Weights of a small mixture-of-experts language model, trained from scratch on English Wikipedia.
Size: 11 layers, width 256, vocabulary 29924, 37.7M parameters.
Training: 400M tokens, 8247 steps.
Below are experts of layer 7 (counted from 0) of a mixture-of-experts language model. Rows are named router (the router's row for the expert), down (a neuron's output weights, with its number) and show model dimensions 0-255. Each number is 500 + 50 x the weight over its row's rms, rounded and kept within 0 to 999. Numbers have three digits each.
Before each expert's rows: "comes before" lists some tokens at least twice as common just after its tokens as in all text. This comes from a sample of Wikipedia text that the model never trained on. Tokens count by the router's weight.

# expert 0
comes before: "\n", "-", " ", "|", " The", " In"
router:425594488585523528525503503531595486475426574525563510586471548513489546545627460502465474446456469509473448595491583589492571388481513474458464557487498468483552459505470479567528513446481477499418432458557477542449420538540441522513503552399501561534512471552404541519405494552410500392491561484505526482434517452505466512592470516395558581413568534522487497480503546530460489435455550475433515480451448518472575518524569563516518518494571377476517517452478548466468514517547455537574594463457490515470573464415553555572403468494502563564562433456574431436473465540473587511556408503606575499497470497586442464474395430520525460468455477508532434449552475537409522516508464506463497472568487442434549572542522456530515483557410491481508500501444550551523504485391513
down3:601473491523496547568496489425428428556471496530470502473390485481523494541660477496457493413446470483573561459516520462440520516451478487454509533405521418510478497483445477486562378458575421515458478432481521509456487506482537537448429416510568570511560488481484515458530540560464559420480510493531506514548542494512577567454561454462463473451435540489577483515486485486512574526536448456489408566654439513496472558468573511600485514459445587617499478494616536526524467449552525593375437524591452481467472460501515563532554522456552464520454469614538481437461543463544496445530476451470478452416572532538433469550520491513476573528526436538520394447531425545515513545536427586589491508563443493477526479489603428520565568565575535448443511516535453501526520443499498
down4:404479537538561528452502376573571594463398508538435449419543539509553492536483447459432560532553474470470529460559386418477496496432479458493494458457550505507494482532452508530544487466484418528531561524417505365558521528464517476477548487399583458477498600523495451484413496513460421455546493476507485492466455464538610523468487604496456521449518533544600477491528487442535512573507474446512548603478530440509515483550439470533561532438539446525496559408460491486483500521612460527442535432465495465516492487494477543442553514562532482492455616570454562592494438466517423491426530457465528505364544469527517444447562466408460569532479528375555415492497483526513520569561460508523516468578518599523481423543478462496496481581495530474393500462528462567507551518573622
down5:574520568543413444476484516439555434477532486562479498553471510445445486462452569552500490459465441592626503502483490522520533394457530531469554485508543490449497425422505545529564448547533560541494481466490477536595488486488511540572531474546506592480474511533555429522468572488427494510459603437509494546447445476481442509515485481503498511488524408434491425476480478457506594486559427470581505614505458487525423531465469510409519505370509527459617459538440511523491476429421431485427587541471515576381474417541561399515392496536470595529541499548494504532623432504501476447575478371460536457471484504548516450493442523509482565479528513527498556518406498415532471407498580484462547505474511400566487427404549523526429516568531489535605504498431458530495509480480416
down6:521489645509514490535569579340478461501446593464552470464549444487489464527539517453560433462554391475561482540493562434524492459451545525564595539496594615479523456483557470549522523516489582401556485511518461509476516531476543523599548530501605448473486572473494439434423505460544442448472486505536580486496444512491577548493566522457479465520478513434535610527473517480566487535438441533471469538542479532521519370529470457523583443521595572534519408429493560517439508482517566550481586409473501480478544499432457541487486525545504474424422425490487518518611523555507498475445531608548507490494507484538415501447534531543519415528501441528461551538452491486598508464511516510554538413506502518497569464531569434600409514582450466540535574523517557461424469533409442
down7:430533470418429546567549526533429575502498434502556552517479489539502445509467555538448425484519441451503471479432454491563439548561505483446456532446524500501456422579466576463470491542475540428492461458552528533531546515570401529473483582514456440448440446459485520342573533562517536577527473547478517551463458539458485495458416537495509407452621503378571581433471545545514516535480509503516470466545449493549600470476626472491509531540416499478503523558558482476488468492475583413598522402437459544446558501463430498464554454573513505544551553526495512569486533452474595503467509444428407478392520481545529526516420585550395461558515428510551493507423562444497508577480391444536499608532543506518518472513531438450496509514474479494418450525520510465546466578422571
down8:520503462592478533487575395396418502523463533524431402435535466419488493443546477493530504545504503517546583474476544469578528495575533524435508464481560505373528497399508529612434578522495580553571512477453465518465547460426439572580449443574442480520480550536609404559461454567530490450540502537503494552487491515447484482441426411536524496576488430483511460490402387436492597538476503520533489425476526496507481459426402494519485525562496432531524657574444484520399491485497503463416549452562541437509418502508510473406410573592469489476443514485482485426514534475461481600481431492555493471498511488582511468480598498476504490454550483452505551504490442489522513519503449495538507532484586477523486417431539577521563542547508508482493519434473597485582502419478428
down9:538572471493454467458560491409443480637577540514452447488512529475464502548488435406478463516524501536501373456578542484516490618568482561484466469535545465476402537506507539488490467505501451568499517579468489486511541500459598506470515475406553465465424607514541477480479428525536452495490468510600431517516529514473572605478484517444480576538552536432485533469583497527526378425594478489524526571563539488503496497585527437391500587562581468503463467523470449533568532476519503492359532470475521433523438475471488453445516417496464478522440483475528569553522558583422422450568557491495435410620458420500474497398501521468524492484482493470463564557541511477481612503482464424505493379448476415505526441540489437483508470458539565510466538575473598457483521474545421

# expert 10
comes before: " ", ":", " be", " been", "N", " •"
router:531534492476476620520487464444542467520531495479496457554555546459496530545566480588553459510442464575519486562519459432481437476452487393489484492472518425531457529489489535576525513426593473479428463526414494497440445572526536502494494485475551520482552471509569584475510476402602517585435574450626569437543496471493533564489477420420510517562594506533426562454541446526508540461577484509564444568615623466436503570424525570538577465472506438461544390541482516420475466511553517497590542379518472489449472509425474482576520481506490483512422574470567490446545465511487458502562549543487473606553489505611487513491547555462494507523515538497521441545523522459564631470539498459383509517423436417532527549525479515498522482493494539510360541546445559522489431496456561
down3:518586430484547473474537543494432533478580476560556552474499508548499396480499460527430534609537496456478481559538451468485558468482521517456541623490562573569588513472531444495573449523516427479453568565411567549490462426554463440541494403555574471495561432454505446522564506509483613525535450544529499513540415460456636475490456540440441438478511465563471479556462481469426420462467490560474477461451546450535479472487358479530486542467470523586552526510508497595547563452469509424536503432574464569429584579474467461473529478514453541413580446507455570527472376378442432466587494463469481497512548528472496469472543500592564510564515500440552483454468570467554538474472564536527531554565432485449520583539597571491458525516460484476610539496524497530463462496517499
down4:469483449434470453534495490427514499444552549520529506515532565472569519517511520421595560489518487463510544529535495471463574572479574377475415476531473457407473585376522369530430528456518543500430495453520565477480498436420543486440490484487512485439475484428517545495524479392471484524507509538508475567395600499512537422520501407478538521628521457432584547499478520409531528640442517484531528464502539507536464511519491483424516481523522572470468473444457513572544496487397446486548537471528504582545497502488474572502515489529495536436567473510525562505489491478559506560568498492399513500471438455413492551560467562520436510395483482525534538545509451549478519506435482345472563492454398350426519518446529440530526551415433445542527478548422598445472474559587522
down5:501555423549426442417542487500497406531540430539522449517457506511515482532503483395519629516527488527560477445497489411455418407515538434537503491463510533539614522520572476500494594520468531516428496476552454468472522417400529410522506504581527414370549409483442463511569480503491480556593512502515492462476515524591493486456513559415472396461452468430404465499481492435475506513514577474602599503538556442498501506519518578527509486576583452534491540470504580560481479535372457534525453516486418506460490509505442520432433528541552412471539525422383498443404521509426496504408460533503538517418496503563593473444568444494533547496520495520406511613489445539556532475368553556515478442486442500506562527441488480527502551458533505492511529499496500551461417530469434
down6:532593497480413514543333526515388461489569443528544531485509518543472531485486551442512440502509472527490529528485426597525565490499511460459475506466535514502556528600418495507501608512426491583502493425433572421480533627555390501500438545502467498491497542534494517530473516554531380507516463586507494582512455409458489483456488492577428464524434516403430463534517492495519510438427515516556496514544588453534546458519486525528601537566492480552426450460473446439515510502426483506430467455503456487598521489496500510475517338433500551513524540518514576531526438509583548453616487523547459422521515566479443560442430576457457513485566430458483585511524434547428533563471520409433553503487501554516400563464508555562520483491520502533412484456569545541555479454606472
down7:523471406534507609569476527497420521529462385532610484533499537474529490550525445441584574547472468633454505500502497470449478551467530405505465492503601509400467465513523444484534481464595491469480473537561452548469521416491540478519565581510442499478466456511559442466440478497567480533542508472474467524420517433561490457507483489463563497469548478485443454476544473402505500436567497532433487482439424492474489561518553576563494519499528576502444488567517494501584569531543569513503533536486436448564473523558556550334449503530535449483426512432505581443431560440492462513485585540505481375526477579582543437523550461515384536525440479492596496608537468489493493448575490478556533406464419379463527569481537537431530468467507506484458522459433430522449412439473422
down8:487531515583569475468472552467432443471474592475564469532516518448517566531503592513448455514490503502560527466519572533620507571478393481563538436499543541498513471512421509520547465559648500563445505565487533487463483510585488487447606527483470512454453449454437499432411509617513541547392578460552408405529530606455409457517529550474498474509469471448514510376499569445510484523535457503589472566500478552401512458442430445556454469413510493469496544538501459504443509512455431413484530508554520495514518502464472533500446550535571553517561495579525571533552559547417544471556524437572563606455468481530474500463524488507494513434479522588567461407437521415488522409535418439532457543466552488581513542523491450599484502501543521587520506573504516554457459409518428
down9:366510521455531502544504482520501423465598491423516514545559536534461588482507418543506474450545420472502483541604431454534493578544493641528469512479415489500492466579629574491552458529497391515598490541463531510435518509508471402558546520512504479521449594482557530532386428529398498421507432542556510476476395453545561579510459503533526541445557529465543589562557469532476464499513458494431404485449538484525492492483463431482469467547487469510517528521475428524482482481497470565412550484566512526448478514500491516492499472535501438460552471571536451548613480590490516534523466492547437505469436515537431521506519542434454543541525599474496536455466590505457512599416401559562466463435490570355534475481535468574444370481518446448509430564474471524478488495527427

# expert 3
comes before: "1", "2", "3", "4", "5", "6"
router:456581530542429590477443500462514552490469522518450423457566434505458492526577547516585511559484506406513547445467520478477434363495454519548621456528514487521436505541506555436500429455467468536499414489558546523465398458465502493515452572457593498585495495578452564572490472510583582522627540542486423495478458489468565522496456498524479467427410496469583485485460545422444586535490488590532497553484512438484519502446522518503444415609542560563489403484507502466478515467447442437508528530414485586473479500551573555498541518444586559484507566568481543377517509483448455461403450482496443502576510474480446535438525457433567500543517511478529484443465459520565455555490511551446490495448586469392490454431351483459555487433486589517482518491597487506456566531523463
down3:501431388534454557450534547384500454410412514524489531535444508551419545482512518554561487509413508492436443463476420426514550484481604480509395538557470501448495570447557423403487487496518469526503565411569529448479494520468385475514494497478455504429451514506439558480526550522419600516443533545532481426450469565529538558457439511564508476521569379522512494474446439506438454432547508463478534420479528498465495554466534521541500518481447534564439455524567532473503515587498495580520440453442561577533505540504442501400455494601513498515467482416549511516399526472458555572419545480477540530521553410613480426498562593526635475464480481515535516448459494520454464523465480453467520518530472565413495429537528516502569593479519532568451459576525455607530604477552547
down4:420619482481540466469487442515418497447552535528444577531531476539430628446503435471507493508553527564487568514508459427439496484497430548557440489586523569576516506556458441478501496422495507524492455557478394473405491462478403531586511451438535478452507528518446438494479519498530510426523439557461511537534450521491519610547522464506458535558555534555436476488459507520444568482494460362479550425427501507452556521459506496499594532583460530524462494482441588533525527419493465527567393447524537496467500544510550517500511436513489416521469510452445635434365499405452474446545408433498553475570577548459541518478467520553446476532493595366567544514541548536409466397481506500473492513497505480487490406498442586516501569442562474562551502527441548530520526474404474
down5:495477498567534592416516462519653540509490542575554552540482507576547550605505424421394501487584491511549519482394591462498552574413483447452487514535497467438488458495410442553607516612419546548570492505494443583531546546538499475588503558530499489481510511523515522525511509444506515513474431511572375495472487539516436475515546530579459557503514490559529441607525584431514528549510508529562505537543506564421458476512465512469503520509482476511467443441517540499425520545563511473527532494582584452452470484419501500480561529529426472523505580580554508507543586560457518414470575546505435562576635538473482536509554505452509465459470591498574513534447567591550536482489515580497558611535449445514516357511533377473508478493476498423503490515530515544472512532469496
down6:520447572465503564512467472560601539520552488517614478426503487603484491502493512434447523532564527498504531565498498552493450365474454467562657569472549546501496624554468504555599457443504522447527430550477400619543482529550477490531463476557598438631491569492512480392461469474455428486467518487458476607516515521462497433488487520517449471475486507505562541554496419532454473479506563536521535546496413549475519415481529507551473485496531394543556595602503466555461541482519545544508552561551512607447480561454500522524511453496487528519493517496544434578439572568523588470570535560544552530517502412454532567509545419476563472528491445460577576465504432494506535456433470637470539521480469488472533496452510513461523467523420416489525519468465469483541585552554594
down7:420472484480487468434525496442476537465574491534451513470529478465486572458515533489497556492536513501615402479544476486434522429588539410560544480496486501514556518519527489569573495474512545575405514458454546555538490485415566441557570486459528442423521431469449450515432522453507600497443537503485491517514499503594439501494449573425523517428472478547500452497408535504566436482520554516419541487489532522492521506548484559488518436551486529530409561447373584458428434467479516585452509491544524544527582530461402502355435543506553482434418431431458512498542542531481546437441546511485483475511548341432495587520485409536502578515422474469528500473395528404494525556392496520568513647502501421532537444551548488534459451479479464469472531480523546429461606475505544
down8:553500461514552570510504486465430484573544616486514412481383474484534461499492557513481567369560499474587442423434456536561463531465509517442405461593529558512529474505511435423432526592436530509500408535479491521434473520504447494493475442462490556453491432486490571518480513496454524462447542484538486465518471576560521484574460541566496475423490543509436604548512503508474650533470418523391497591544430558505494490591423562521515426450570487490499512450574477471463517573456532501520527506503551493473440557450531473537388480586506470495484506507577415403622452438550499538556545511479540425538452519511472517467475567506563530462453444583538474478458449575455555588574560529454489503459462496492430519434575562508399550601574505538558545478532464557467514442444499
down9:448463637597504573509502501422465530452499508557432509543502416493498397550461508488463554444564563546433442454443523535538451430508555433390512526550400506550494544490483482559606521420581479506471501507552471541476457600389428560524443519527589506541434516412512497510462528489449388490442476629480535543552510465470521510565488515509618516541518402534405514461431502503534516477495516507529530521420481465475477502483513507467464525375461492462518499520553549453537515575419569565519435488549498443562411446463482418426485556506548521474575513441483416502559530576485537523436554525508444588563544455493547514507550491518554458565548470463534550431500436485488456501542493658510453496520470470525415512595608434525560543494540472541535528478530554507497584494477461